{"n_layer": 8, "d_model": 160, "n_experts": 32, "experts_per_token": 4, "d_expert": 96, "d_shared_expert": 0, "activation": "geglu", "moe_layers": [1, 2, 3, 4, 5, 6, 7], "router_score": "sigmoid", "normalize_top_k": true, "routed_scale": 1.0, "balance_loss": 0.00091, "balance_bias": true, "init_std_router": 0.0171, "lr_router": 0.00078, "vocab_size": 16384, "norm": "rmsnorm", "norm_eps": 1e-05, "tie_embeddings": false, "optimizer": "adamw", "lr": 0.00178, "beta1": 0.9, "beta2": 0.99, "grad_clip": 1.0, "batch_tokens": [32768, 65536], "seq_len": 1024, "train_tokens": 584800000, "steps": 12404, "dataset": "wikipedia_en"}
Below are experts of layer 5 (counted from 0) of a mixture-of-experts language model. Rows are named router (the router's row for the expert), down (a neuron's output weights, with its number) and show model dimensions 0-159. Each number is 128 + 32 x the weight over its row's rms, rounded and kept within 0 to 255.
Before each expert's rows: a language model's description of what the expert responds to; "comes before" lists some tokens at least twice as common just after its tokens as in all text. This comes from a sample of Wikipedia text that the model never trained on. Tokens count by the router's weight.

# expert 15
Description: Parentheses and year starts
comes before: "1", "2", "0", ")", "9", "3"
router [111 162  61 126  81  85 126 132 107 159  94  88 101 125 186  94 116 135 126 103  85 125 211 119 152 133 205  70 130 107 127 151 154 137  86 153 136 110 120 125  75 108 106 149 142 119 115 119 170 141 123 136 130 144 142 129 153  95 131 149 123 163  90 135  88 173 107 175 153 132 152 175 114 133 114 120 108 125 149  75 115 102 163 135 149 123 137 146 183 134 133 105 100  72 105 193 100 153 147 174 104 108 120 132 181  89 146 133 135 113 142 157 144  91 134 116 146 118  88 128 162 235 111 128 135  76  96 115 144  91 234 116 178 119 162 143 148 129  48 118 144 128 143 149 119 131 160 122 101 140 136 101 167 179 112 123  84 240 142 144]
down4 [125 128  88 122 137  64  81 132 123 115 122 102 151 189 120 127 170  97 119 152 137 155 105 179 109 139 130 146 141 166 120 154  70 129 128 126 182  66 124 118 135 144 104 116 132 116 153 153  95  62 148 186 143 146  94 173 127  80 140 130 183 165 187 110 114 100 108 174  95 167  94 102  98 195  91 135 156 157  93 137 135 166 149 150 160 122  66  90 158 101 122 125 118 165 163 123 123 163 121 139  92 136 141 157 202 110  86  98  71 135 165  75  91 111 110 100 113 124 129  76 201 127 144 122 136 162 164 125 195 133  83 148  99  83 106 211 115  93  91 140 127 133 135  90  86 151 137 154  61 111 109 116  99  77 179 129 149 159 160 161]
down5 [120 127 170 162 121 119  97 134 103 152  76  89 148 135  75 111 108 119  93 102  99 164 133 128 148  97 106 140 122 150 166  94 134 107 160 119 122 119 117 183 190  99 139 166  96 126 133 142 158 111 174  96 145  50 162 146 157 145 110 132  99 140 111 172 187 170  83 155 132 115 127 123 120 199  80  95 132 150 163 120 111 101  67  63 103 100 114 117 125 199 134 143  76 141 100 159 148 113  74 158  87 156 144 133 130 133 155  98 124 139 172 144  86 166 140  52 102 119 124 137 158 177 122 136 124 128 118 155 161 179 140  90  91  89 149 141 210 115 131 100 154 134 106 118 106 119 201 123 201 165 118 143 108 220  83 150 103 184  90 117]
down6 [ 86 178 135 118 112 116 191 126 145 127  68  75 160 164 171 147 112 161  87 116 144 136  64  95 124 116 140 130  98 170 157  72 184 138  85  96 105 170 117 142 120 156  92 136 160 114 152 136 111 121 148 112 163 123 106  97 150 142 159  59 115 110 142 142  71 117 141 177 175 171 117 104 149 162  78 115  80 140  91 106  79 161 110  91 154 195 169 114  88 141 155 128 103 126 116 130 171 132 107 122 158 119 136 113 109 145  55  91 100 100 205 133 136 145 122 141 150 100  95 117 104 114 112 132  94 132 127  82 153  99 201 173 143 135 119 141 169 160 172 156 108  97 163 161 130  88 161  97 143  74 127 138 157 238 133 128 118  67  89 113]
down7 [101 102 178 178 110 111 147 141 149  65 145 117 113  79 129  84 142 136 147 152 115 119 116 156 127 126 134 147  73 191 115 100 159 131 188 143 126 115 122  91 128 136 146 139 145  92 112 129 121 166 152 127 125 155 124 116  68 119 158 147 136 131 177  89 149  84 141 130 159 109  89 122 120 166 131 143 130 133 129 150 180  86 132 109  69 145 171 142 106 134 135 140 101 147 173  62 152 111 115 143 130  98  84 121 167 127 110 165 140 137 138 114  80 175  90 152 133 142 114  84 129 122 144 112  91 161 128 126  93 137 113 172 188 156 105 134  53 164 130 124 172 129 113 139 137  87  47  25  76  99 149  73 116   4 193 130 142  54 130 146]
down8 [179 109 165 163 132 152 171 148 143 167 129 175 142 109 102 124 123 106  74 101  72 113  88 170 118 143 154 153 132 115 150 172  99 105 159 105 164 154 102 119 161 107 129 102 128 146 141 128 135 122 146 108 116  90  82 160 103 157 106 108  88 121 155  94 100  82 122  96 114 122 136 163 188 140 107 105 138 123  75 137 105 132 157 136  80 147 182 118  98 126  89 158 127  84 110 158 122 129 111  59  62 135 154 144 126 144 108  98  71 148 146  93 105 116 147 138 130 158 136 131 134 132 139 196 119 143 121 108 106 120 125 148 127 133 112 100 115 130 146 112 131  95 170 114 127  88 125 159  50  81 123  98 122 255 100 148 149 239 162 127]
down9 [175 155 110 113 135 110 140 137 142 144 185 137 173 169 139  65 143 110  88 200  80 162 152  53 145 101 126 133 116 155 139 132 120 164 122  81 140 135  91  88 133 181 143 145 122 121 102  85  95 162  99 107 151 134  64  77 136 170 157 194 100 140 136 105 153  73 112 120  87 153  98 143 129 120 143 140 101 147  97 174 111 136 146 163 133 134 150 144 162 164 149 118  97 200  67 201 108 131 126  98 134 163 160  79 113 132 167 181 172 101 133 140 130 103 127 181 136 154  80 120 130 113 153 109  66 112 137 122 123 110 139 125  87 102 144  57 213 167 129  65  90 103 111  78 156 124 112  89 164 167 121  87  92 154  98 116 175 124 143 153]
down10 [134 155 122 132 161  76 108  92 153 122 125 122 124 132 110 105 134 110 115 132 115 109 114 122 180 135 150 123 111 131 119 139 160 191  87 128 172 167 119 107 163 140 157 175 107 106 131 133 160  39  81  62  99 135  99  98 141 161 136 166 156  63  98 129 167  86  90  78  84 137 115 119  91 168 141 120 108  98 103  97  83 107 109 110 192 125 164 146 157 159 145 160 128 135 139 141 174 130 139 137 176 140 181 113 172 117 105 117 191 134 187 136 131  67 193 112 127 143 156 181 113 103 178 140 159 160 166 138 131  98 119 138  88 112  99 115 116 132 185 173 102 114 108 118 172  96   0 155 129 109 149 138 110 118  94 151 182 144 161 128]
down11 [124 126 120 161 151 110  72 152  98 115 125 103 130 173  93 146 137  62 112 132 130  77 164 121 110 169 148 143 108 141 155 116 166 111 106 122 120 122  85 134 117 127 101 172  66 114 152 125 106 115 103 152 135 147 122  78 106  89 149 108 106 177  99 142 169  87 145 152  81 154 136 121 174 127 133 145 157 101  77 180  82 133 134 182 181 123 172 132 187 140 185 149  76 141 176 143  71 131 147 159 140 121 120 158 130 119 131 108 178 166 131 112 140 104 161  75 117 175 137  81 151  88 167 177 141 131 100 109 100 142 125  53 113 147 117 136 168 102 128 146  64 107 152 170  99 107  51 118 109 132  73 119 156  14  58 103 168 106 115 163]
down12 [115 114 145 118 149 115 153 134 123 173 121 148 121 145 108 150 128 149 156 113 170 118  95  83 100 119 131 166 145 149  81 109 135 129 108 144 136 162  94  92  74 133 133 120  80 143 147 111 144  92 123 152 121 125 146 147  75 130 144 113 176 130 135 118 172 109 104 112 124 104  83 100 136 105 157 184  85 115 191 104 124 104 139 118  95 150  90 158 152 127 123 193  82 165 165  71  86 173  55 132 178 150 146 122 150 163 141 121 168  80 180 147 107 169 102  87 159 112 182 108  83 149 116 212 136  95 185 161 132  93  64  97 150 180 143 137 121  97 130  93 193 189 107  88 147 138  97  73 123  85 148 139 178 108 193 114 151 186  57 103]
down13 [123 112 109 158  78 165 136 162 160 113 112 134 161 114 170 111 118  81  73 151 159 150 162  96 145 110 179 177 130 137 136 147 149 171 152 109 160 125 177 177 128  93  91 174  80 147  81 180 113 123 100 126 172 125 133 175 112  28 141  88  88  81  85 144  90 134 139 142 136 109  98 111 113  95 116 175 135 125  93 122 151 130 153  62 177 163 141 123  98 116  72 151 127 146 136 135  83 111 160  96 128 107 126 124 148  75 134 137 120 140  99 179 125 141 102  99 147 172  86  83 170 128 102  60 134 153 174 101 252 118  92 119 103 140 118 115 117 143  83 131 129 105 118 121  80 153 102 123 176 108  65 154 144  74 174 109 100 148 127 115]
down14 [131 146 105 128 160 111 125 118 161 176 111  85 144 169  99 106 140 129 183 104 108 116 156 148 122 229 179 128 100 160 189  97 107 114 110 137 130 133  87 121 147  88  67 160 161 135 158 200  92 126 139 107 112 162 131  98 145 151 139 109 146 149 123 111 118 116 122  88 132 161 164 197 145 174 122 125 136 106  98 111  90 116 125 161 174  71 205 137  97  88 109 101 128 152 137 158 185 138 110 116 200 156 122 194 120  61 123 137 200  78 162 130 114  94 144 120 117 144 140 143 162 138 153 181 195 127 103 126 134 142 149  80 115  93 198  80  95 147 123 111 111  96 154  98 164 107 128 114 122 158 122 157 175  92 101 109 202  82 115 140]
down15 [165  93 109 159 149 129  81 132 128 182 159 105 122 133 111 126  91 170 118 112  90 136  47 118 113  92 136 102 116 154 143 124 134 110 137 106 173 139  73 154 133 101 111 171 177 113 142 136  64 178 172 107 123  54 136 109 128 113 109  93 127 102 174 132 140  81  56 118 102 136 111  95 124 114 161 192 111 194 159 138  81 135  69  36 136 171 166 114 148 139 128 140 116 115 122 146 138  85 127 162 181 101 153 146 102 137  75 132 130 122 132 148 136 181 133  97 126  69 144 138 111 126 177 151  86  95 137 122 141 129 185 132 127  97 139 178 177 137 147 153 148 154 160 195 132 170 162 146 125 108 145  84 130 171 123  47 114  46 133 169]
down16 [122 114 132 112 144  74 137 143 166 112  54 119 167 119 107 137  48 132  92 144 183 183 195 172 118 141 132 116 201 105 100 118 140 176 113 120 138  88 174 148 192 121 108  79 130 112 152 104  61 130  97 109 113 127 173 166 121 173 108 168 147 104 150 132 118 129 128 118 119  82 125  93 146 124 140 144  87 145 127 135 145 106 150 184 111 115 112 124 166 117 130 122 104 122 145 151 124  54 153 138 113  65 103 101  99 148 145 108 191 146 125 132 137 123 143 143  82 175 164 113 228 131 118 121 123  99 167 110 102 116 160 177  79  84  91 167 113  86  98 131 103  85 104 156 140 122  86 142 113 120  71 118 189  22 141 159 147 114 121 120]
down17 [139  89 154 103 112 119 172 135 143 114 178 147 126 108 170 127  64 191 125  89 112  96 145 155  99 139 143 148 139 113 166  76 114  80 118 125  68 132 140 128 138 135 126 187 150 109 102  90 102 179 172 140 125  80  95 133 204 179 150 123 117 159 143 168  86  82 144 137 136 146 108 156 129 126 127 101 125 157 106  95 132 102  97 111 162 173  81 100 164  91 102 124 123  97 157 135 161 144 131 157 101 183 138 111  91  83 151 179 110  96  90  63 128 173 124 127 153 138 132 133  98  76 122  88  98 114 170 141 142  81  47 106 119 123 154 175  99 124 171 111 101 177  59 160 113 116 106 143 108 134 200 144 108 176 128 131  76  27 166 132]
down18 [133 111 113  77 147 119 136 186 128 160 115 162 117 159 120 166 172 147 165 165 139  92 115 103 152 132 121 105 147  47 122 118 121 136  91 115 161 109 124 120 119  64 102 131 146 168 117 145 133 129 103 137  52 130  67  72 111 149 108 100 168 113 107 120 126 168 163 160 115 113 139 144 123 149 106  84 125 160 136 135  69 103  86 118  53 125 156 146 181 136 159  90  95 139  56 220 119 141 123 161 126 120 185 127 111 149 173  89 155 134  48  74 100 199 105 132  76 148 118 122 130 138  93  99 108 190 116  87 153 111 122 106 158 163  90 161  96 123 131 130  68 128 140 157 133 145 125 152  77  74 182 113 182  78 151 131 137 115 107  82]
down19 [147 111  94 168 123 114 193  84 106 150 106 102 173  91 209  83 123 138 132 165  80 129 148  86 140 117 135 129 152 137 137  96  96 117 113 140 134  85 155 133 137 178 133  87 164  94 153 160 132 129 136 153  80  91 161 130 182 136 184 157  90 163  85 166  45 122 124  87 106 140 192 134 102 136 144  94 155 154  75 118 127 135 144 176 155 128 129 163 139 143 124  94 181 137 136 141 155 107 149  63 178 162  66 150 101 134 131 121 161 157 224 137  58 143 159 149 124 127 159 154 164  98 149 119  89 102 105 139  94 153 174  90 114 111  91 147 126 129 177  79  94 115  77 181 113  77 173 155 141 124 182 165 138  91 143  97 119 116 127 154]
down20 [112 148 126 110 112 139 128 109 142 148 210 135 116 143 137  66  84 163 163 126 143 167 114  75 126 124  69 161 145 118 124 102 117 182  95 126 143 157  75 191 105 141 106 147 114  75 164  98 103 148 120 111 141 127 171 128 162 138 177 126 168 148  78 167 153 180 131 160 136 114 113 121 139  69 145  85 136 158 221 146 143 162 152 109  90 127 128 108 107 111 136 102 132 190 163 178 150 138 115 107 115 120 105 223 131  87 104 189 104 101 121 156 139 110 189 116 109 114  94 110 152 114 105 153 143  93 131 141  97 131 153 188 192 137 106 180  99 122  60  66  99 148  85 111 121 127 114 153 120 156 122 162 103  38 110 126 127  69 136 141]
down21 [108 168 144 148  92 101  97 152 129 130 139 160  87 143  89 108 152  97  92 140 150 119 126 145 162 103 124 158 155 172 119 112 102 105  70 110 135 128 136 123 137 106 125 105  80  45 138  77  69 175 116 128  97 205  93 116 138 106 167 118 142 127  27 142 121  93 152 107 151 120 170  86 178 126 174 166 129 148 145 146 121 144 105 209 125 131 153 147 124 160  98 122 161 170 123 119  92 160 153 136 108 119 144 124  79 125 137 156  82 140 200 136 113 106  95 104 110 165 203 126 120 124 145 104 179 144 113  98 122 148 103 175 127  84 161 132 131 149 197 129  86 138 127 152 126  84  97 120  99 126  87 118 190  18 154 159 172 167 144  95]
down22 [196 136  75 117 122 143 112 139 145 141  87  99 153 133 113 141 142 122 124 155  94 109 155 141 172 137  99  81 115 110 149 122  84 102 120 169 118 132 119 137  96 148  91 167 166 117 123 180  92 105  60  89 137 142 140 134 130 164 135 191 106 151 193 165 170 114  94 146 149 146 143 151 127  89  80 175 123 171 112 130 102 122 139 170 116 101 153  99 150 108 153  71 109 200 162 178 160 147  98 139 141  85 151  89 114 134  89 174 170  61 166 138 109  74  80 106 120 103 154 130 108 168 166  72 110 105 148 107  94 117 132 151 156  89 168 135 118 123 143 150 154 143 105 108 132 114  77 161  85 196 167  91 164  45 107 148 188  95 180 197]
down23 [ 85 123  75 103 188  63  90 116 103  83 116 125 188 107 140 157 130 123 117 127 184 151 187 117 142 161  99 134 140 114 146 196  98 136 159  84 119 115 140 147  97 190 132 144 163 195  96 104 147  93 122  97 112 182 201 108 115 129 127 130 135 130 124  78  99 118 107 142 133 141 131 169 103 120 185 116 168 108 140 167  95  85 129 177 171 134 172 171 125 179  86  84 103 143 166  87 118 131  65  99 131 101 160  83 207 137 105 110 131 130 212 160 104  77 116 185 151 164 126  98 130 145 139 108 126 100 150 100 168 172  50 105 125 100 137 196 132 141  94 110  99 121 143 178 149 108 166 118 136 119  95 132 135 139 120 136 134 150 155 129]
down24 [110 164 144  74  98 156 158 124  35 135 108 119 142 125 116 135 154 145 142 133 106  97 128 106 113 120 158 113 149 102  97 132 126 126 182 120 120 102  86 134  90 105  81 114 128  91 142 170 126  66  79 193 139 149 136 104  91 197 102  75 159 117  75 105  91 150 140 195 136 141 113 184 156 102 182 100 134 116  67 124 157 117 141  92 175 116 105 105 168  68 164 119 143  93 123 166 150 141  95  90 106 173  83 165 114 142 144  97 126 113 120 122 151 113 173 144 157 139  80 127  30 137 100 102 129 125 135 166  82 121 135 110 105 197 109  96 109 114 136 141 120 141 139  95 117  94 146 116 120  83  84 119 129 215 112 192 163 166 130  59]
down25 [169 111 156 126 144 172  87 124 146 114 109 129 159 107  96 149  78 107 138 141 152 119 100  99 133 129 111 183 132 141 118 140 156 136 103 146 138 140 178 172 144 123 150  85  80 174 127 175 112 141 141  79 167 148  97  88 106 140 141 123 123 150  78 155 168  37 144 157 129  94 165 107 120 146 109 142 130 135 101 136 124 124 118 131 122  87 122 177 100 190  89 130 170 214 126  63 108 163 106 165 102 141 120 136  81 185 125 157 137 121 138 117 135 103  73 104 122 147  85 178  53  62 124 155 199 181 129 134 127 121  96 162  87 112  70  80 147 161 153 112  93 161 164 119 129  83 141 102 174 127 101 160 131 217 167 190 111 152 155 103]
down26 [191  82 125 162 124 172 114 129 130  80 122 158 108 149 105 199 131 118 125 148 170 112  65  76 117 147 152 156 155 132 195 163 136 159 194 165 137 151 162 125 156 115 136 121 116 142 154 140  99 125 118 102 119 144 113 149 109 139 131 157 121 121 174 158 200  62 177 136 134 114  94  82 170 171 147 161 142 122  89 102 122 107 110 129 132 140 159 126 102 160 130 143 110 205 166 118 144 143 123 127 111 141 120  91 134 160 151 182 144 166 131  93  96 140 101 152 120 168 108 127 175  97 153 111 131 183 129 125  93 109 141 128 143  88 127  96 132 137 196 116  92 102 148  96 107 131 172 107 152  90 119 114 133   0 154 170 131  36 150  95]
down27 [168  90 123 185  91 106 136 177 139 146 135 136 130 154 129 103  93  75 141 127 171 129 205 137 120 210 157 145 133  93 119 120  95 168  94 127  92  82 143 101 170 123 157 142  80 139 134 156 129 135  87 134 138 131 114 143 165 156 125 127 169  80 111 150 125 166 127 143 166  75 214 108 108 155 197 141  90  92 111 166 190 123 161 142 106  95 114 127 120 100 105  63 118  94 180 127 131 139 166  97  33 162 124  71 116 126 118 161 115 124  87 106 193 149  93 154 140 167 158 135 196 116 139 134 124 129 139 118 177 137  53  87 110 159 131  87 110 143  77 131 145 142 133  95 158 152 117  81 122 146  86  63 129 128 156 138 175 117 102 111]
down28 [162 151 152 124 104 174 140 165 146 138 140 147 134 119 123  96 107 156 140 158 104  85 117  69 131 139 131 177 104  97 114 174 127 135 118 122 148 135 159 177 139 159 126 120  75 128 116 206 118  93 104 131 163  99 131 104 122 177 116  54 135 107 134 154 147 124 136 113 185 110 102 125 171 129 111 160 114 203 117 108 111 121  91  75 126 102 157 147 134 139 103 179 109 154  85 117 145 166 124  91 145 154 115 115 114 135 143 129 151 160 151  99  98 136 128 133  88 128 102 174   0 101 155 189 127 137 182  96 132 135  93  78 148 189  83 103 150 153 147 135  67 179 100 174 119  74 135 137 200 138 150  89 147 201  65 122 131  77 125 105]
down29 [165 133 143 129 148 163 139 139 195  90 158  80 154 135 111 144 202 111  68 115 162 134  45 118 157 129 164  82 108 143 152 146  87 104 144  99 104  88 179 111 138 140 103 145 145 140 102 128 147  97  76 143  97 136  82  75  80 130  89 170  72 157 178 136 145 136 118 192 123 136 171 109 109 138 109 154 113  98  67 106 149 138 143  83 120 176 124 121 127 175 125 113 163 107 122 130 151 116  72 139 113 114 143 115 109 138  85  81 107  80 123  76 140 142 107 143  81 152  98 107 148 111 116  71 156 178 148  96  89  88  83 158 143  82 132  83 119  97 115  58 116 152 121  96 149  79  99 143 133 164 171  89 111 230 120 118  65 136 119 144]
down30 [164 127 118 133 154 100 142 123 140 149 151 137 132  89 133 142 196 164 131 116  90  95  68 141 126  92  96 119 100 159 105 140 148 150 139  85 104 142  64 132 101 119  87 154 144  89 138 125 110 164 179 170 125 126  59 168 166 120 114  96 132 131 150 126 110 144 104 113  92 186 161 200 129 139  84 125 117 126  85 129  84 113 133  68 142 167  84 118  99 105  81 136 107 117 138 127  87 119  92 117 141 127 188 120 147 127 129 122 171  79 159 128  16  69  84 179 157 169  98 204 131 177 131 171 125 119 115 127 148 158 105 141 145 123 118 114 135 136 190 146 154 142 117 131  89  62 161 131 142  78 122 144 108 162  57 126  62 184 120 189]
down31 [135 103 188 137 183 130 123 142 164 180  87 189 102 149 119 108  98 156 131 181 133 144 143  94  49  81  79 168 148 156  47 139  94 137 144 143 162 191 131 130 111 129 157 124 159 136 133 123 129 164 155  89  91 132 155 165 103  51 134 153 119 104 127 147 154 160  80 121 142  77 124 118 157 119 110 135 119 109 125 107  72 135 171  44  69 138 168 137  88  98 156 107 122 165 116 161  97  86 114 132 132 151 102 142 158 135 131 103 137 177 134 124  62 123  58 119 128 139 123 154 139 167 113  65 137 122 128 172 171 106 137 207 118 123 109 121  60  74 102  95 126 156 165 116 132 122 114 145  94 125 126 121 125 168 179 187  71 152 143 104]
down32 [163 193 116 112 132 165  73 157  82 161 113 150 131 120 139  85 143 115 117 106  77 114  91 126 124 143 143 151 104  98  92 166 124 106 160 104 143  75 178 147 135 165 133 175 155 102 121 181 166  99 115  58 130 138 120  84 112 122 182 115 152 139 117  59 102 175 136 180 150 139 130 130 176 123 100 158 104 133 156  99 115 131 165 145 211  96 107 144 141 135 135 132 206 136 106 159 166  86 101 117 152 123 131 121 174 120 139 127  99 147  95 136 163 139 142 131 131  91  90 203 108 128 150 117 170 123  95  77 116 107 194 114 149 160 125 160 144 118 158 135 121 115 226 126 139 138 165 130 107 126 172 114 158 249 166 141  98  75 153  96]
down33 [128 134 103 136 157 106 114 130 170 164 154 102  91  91 160 159  79 110 114  59  64 128 126  99 169 118 122 136 150 130 141 107  54 137 143 103 177  89 118 139 122 134 118 127 102 171 162 163  84 159 152 167 126  83 119 105 137 177 121 199 170 148 100 136  88 140  66 132 118 138 190 163 106 220 153 148 125 150 122 137 113 135 155  94 158 131  84 166 141 132 100 153 155  80 144 111 123 118 175 111 103 104 164 111 107 121 124 156 131 112 168 147 203 131 143 120 155 120 155 193 141 116 113 183 203 105 102 102 101 146 159 115  53 137 157 169 165 134  96 103  51 105 130 158  87 149 120 153 148 154  98 162 160 180 180  74 132 120 175 147]
down34 [110 133 127  82  59 175 111 125 134 105  83 167 101 112  73 131 157 114  96 187 156 154 138 129 159 126 142 130 138 173 136 118 147 110 155 123 179 124 165 176  96 105 177 164 182 140  78 102 128  97 150 124 129 170 141 123 105 119 124  97 154 113 133 100 177 149 155 126 115 152 109 138 136  97 188 127 171  96  38 120  79 166  93 151 111  70 138 122 104 157 149 156 106 113 118 106 125 184 124  96 115 126 120 117 132 174 179  91 142 144 124 148 118  82 135 147 107 139 123  95 218 113 128 132  87 165 130  87 182 142  83 168  76 117  70  23 119 167 141  77 128 178 151 113 124 133 152  66 125 112 131  92 125 160 204 157 121  99 125 101]
down35 [121  92  98  92 184  94  78  74 147  87 100 126 122 139 131 173 157 151 133 164 139 106 141 123 103 141 155 145 165 101 128 130  83  82 174 110 119 101  82  80 123  73 106  94 163  78 153 138 114 132 146 190 103 126 125 150 146 177 117 113 148 144 125 137 125 115 121 130 148 144 155 152 152  82  73 150 110 160  95 140  91 115 158 163 186 134 175 101 139 150  71 112 156 144 161 110  74 173 103  79  89 150 152 141 189 127  57 106 126 156 139  61 180  76 106 159 125 155  86 207 174 138 113 128 105 146 112 126 149 122 147 113 110 135 150 148 147  97 165 140 174 166 144 135  71  66 203 135 143 148 137 114 149  46  81  96 164 153 109 105]
down36 [ 54 146 137 161 129 170 158 105 127 169 115 110 177 130  93 156 154 104 119 114  84 136 120 205 116 134 180 130 154 101 130 132 184 160 110 154 118 116 108 121 153 119 151  99 125 125 165 100 109 112 165  71 137 158 133 112  75 127 120 147 112 139 147  91 182 132  71  92  78 199 130 194 177 105 101 140 110 110 137 154 148 135 106 115  91  85  74 105 112 129 125 136 128 209 137 122 142 138 187 101 149 175 145 103 143 112 162  81 149 112  54 140  67 118  98 106 101 117  90  87 105 149 141  90 111 126 120 142 132 156 185 153 143 137 139  81 152  31 151 154 133 143 191 113 134 163 119  67 154 179 138  67 176 101 127 108 102  89 120 156]
down37 [101 185 134 127 114 136 105 138 115 132 128 162 133 131  67 160 211 152 131 119 116  55 134 142 119  95 120 123  85  91 138  57 109  97 128 158 198 134 176 102 163 129 136 112 139 119 111  99 109 171 154 117 139 117 128 124 127 110 114 200 113 113 201 165 162 158 177  82 153 146 108 125 118  71 117 117 120 152 102  86 124 150  95 165  71 115 185 126 150 127 166 130 114 152 176 130 167 154 142 149  97 115  97 116 135 131 204 139 189 119 140 152 148 142 144  93 153 120 110 150  96 142 150 166 167 109 186 148 115 121  84 115 152 177 122  84 131  77 138 144  55 194  95 104 159 125  98 119  94 130 207 130 172 166  69 174 144  82 148 164]
down38 [106 144 102 150 120 115  83 127 169 105 191 117  86 135 186 148 171 138 171 143  85 142 100  99 154 166 210 138 104 130 100 157 111  99 138 122 114 143 146  69  74 127 120 153 137  82 103  71 143 136  67 116  73 165 114 136 115 118 177 161 114 116 164  85 141 144 193 142 126 128 151 108 134 165  90 120 115  91  96 136 137 135 109 186 108 147 105 170  85 122 154 123 108 110 142 189 169 170 161 182 107 153 109  51 130 146 113 170 138 134 137 169 105 134 161 132 122 137 113 127   8 136 124 122 120 129  88  86 135 108 103 148 129 143  97 123 118  84  97 121 154 116  95 151 155 110  85 124 100 144 126 161 128 246 133 113 146  63 149 160]
down39 [174 146  99  56 116 117  96 101 104 130 119  96 124 138 158  97 135 116  85 126 176  93 101 144 129 161  95  87  97 137 122 141 141 141 150 102 120  91 164 168 148 119 139 127 170  82 158 146  88  69 109 163 144  62 180 123 178 148 110 122 116 133  87 123  91 147 117  72 163 130 178 138 160 100 142 104  66 109 135 123 154 208 123 125 144 113  74 129 138 125 145 104 131  87 176 145  99 174 132  89 116 166  76  91  93  80  91 102 119 163 114 188  81 133 143 182  98 137 138 141 136  94 154 126 169 170  89 169 129 103 112 113 165 152  65 184 122  78  50  79 158 116  70  93 111 111 126 139 119  81 158 167 140  75 127 136 142 134 189  99]
down40 [119 128 119 105 138 180 112 131 126 113 235 130 105  86 106 179 111 152 170 135 132 146 112 111 105  79 209 150  72 131 158 139 125 186 160 180  89 121  97  97 170  67  65 116  71 111  96  71 104 166 145 105  82 192 160 123  94 122  78 130 151 157 156 139 148 143 116 193  87 146  75 157  76 126 155 124 158 147 170 172 167 103 148 108 113 135  72 101 128 140 138 131 107 138 125 149 170 119  88 159 119 144 114 142 131  78 165 129 124  92 144  97 109  69 143 149 140 105 110 135 153 133 180 115 167 104 169 160 114 113 136 136 129 111  93 104 110 123 200 129  92 157 145 151 146 127 165 173 139 131 118 141 167 163 174 177  77 161 154 167]
down41 [ 79 147 138 112 107 121 129 120 133 172 109 123 206 170 115 128  99 126 122  88 157 151  80  39 132 115 160 144 120 120 133  99 148 140 102 135 100 117 145 102 123 136  69 162 203 147 137 151 149 153 157 109 134 170 136 133  63 153 107  81  68 115 147 137 151 122 114 203 101 125  62 205 158 126 101 188 179 130 149  51  82 125 113  68 118 160  85 186 161 160 158 129 137 132 108 164 106 105 116 105 159 116 126 140 139 133 137 146  86 116 127  88 141 145 109 138 105  93  97 135 171 169 125 133 103 117  55  71 118 150 111 147 132 137 120  83 139 129 165 143 132 168 226 136 174 136 151 115 173  90 157 129  93 130 136 128  81  96  90 162]
down42 [137 139 114 156 151 107 112 157 104 154 140 131 174 156 180  77  99 111 126 120 149 110 122 172 125 108 129  92 162  52 139  97 108 152 138 144 154 117 130 121 109 150 120  74 117 102 143 169 191 149 168  99 143 144 102 147 111 131 136 142 136 130  66 100 111 120 143 140  94 105 158 118  72  81 155 138 112 121 103 129 233 123 163 162 146 145  72 144 207 124 143 147 191 184 147 113 186 131 183 163 111 124 133 129 135  77 203 159 133 180 133 134 140 121  93  93 169 177 132  97 196  94  79 123 120 175  99 158 161 119 134 149  93 149 141 187 122 150 167 127 168 135  67 132 113 131  90 103  75 177 118 166  81  84 178 157 132 164 124 107]
down43 [152 163 155 123 121 118 147 153 108 168 143  78 139  99 139  83 137 105 107 154 159  99 129 157 113 128 141 131 146  75  87 109 152 127  76 185 124 116 117 145 152 162 208 130 127 138 150  98 127  84 123 109  68 109 138 132  61 127 103 164 177 151 114 117  97 129 142 139  94 133 142 110 172  86 142 150  75 100  89  92 161 100 115 153 208 154  72 181 125 146 172  97 150 155 137 113 147  82 124  75 119 153 104  93  95 142 104 135 203 153 105 114 128 179 112 130 128 198 118 141 190 120 128 149 139  67 114 158  90  77 180  95 136  89 154 102 128 139 118  66 133  99 107  73  82 120 152 131  87 146 139  92 196  48 128 166 113 180 134 107]
down44 [148  87 158  97 119 131  94 140 141 150 129 175 152  84  86 128 130 127 107 118 154 161 139 121 130 132 132 196  99 198 151 107 149 109  95  98  84  99 161 133 158 138 138  95 138 137 122 141  44 173 130  53  98 166 176 100 156 162  94 160  89 132 143 134 137 103 108 108 117 139 171  94 107 203  94  62 151 138  97 170 126 109 145 142 123  88 147 187 138 142 103 148 139 129 173  50 124 118 166 162  99 114 143  85 123 100 100 162 137 137 113 103 141 131 100 101 113 160 186 133 152 151 145 131 208 206 136 132 113 126  85 142 161  95 174 160 111  63 191 161 128 110 137 130 110 163 184 141 121  70 154 146 173  67 125 154  92 169 154 142]
down45 [105 133 148 115 171 178 173 109  96 186 136 143 184 165 120 150 133  80 133 136 111 110 107  97 137 136  63 121 124 149  83 118 138  74 179 134 143  96  90 150 109 208 153 136 134 167 113 127 141  95  71 171 117 151 106 104 107 141 112 152 113 129 114 143 124  76 118 148 157  74 167  89  90 113 127 171 119  96 128 141 146  81 148 136 160 170 136  93 133 156 178 165 102 122 140  41 105  92 117 100 104 137 164  99 180 165 120 182 142 119 112 117 140 165 104 146 181 119 143  85  85 114  93 135 165 148 161  76 115 137  82 125 110 168 114 125 134 143 114  99 145  84 104  63  95 143  41 134  49 124 148 171 131 170 126 133  82 212 137 105]
down46 [162 126 144 122 110 111 181 128 137 107 138 115  88 104 128 132 173 157 164 205  68 109 131 123 146  70 149 118 119  94 155 150 123  78 102 174 128 143 123 176 192  86 139 115  98  89 162  81 164  82 157 122 126  84 147  91 109 118 130 130 165 130 167 185  85 112 158 150 142 108 142 111 123 179  91  96 114 146 155 166 155  98 107  97 104 132 167 111 134 103 143 164 157 102  63 137 112  80  98  86 184 154 130 142 173 143 115 105  78 104 177  95  68 108 122 173 148 121  83 157 180 172 181 195 120 163 128 115  77  84 191 114 155 134 156 173 129 108 180 172 115  55  83 124  94 148 107 137 128  84 121 120  92 122  96 101 138  95 107 134]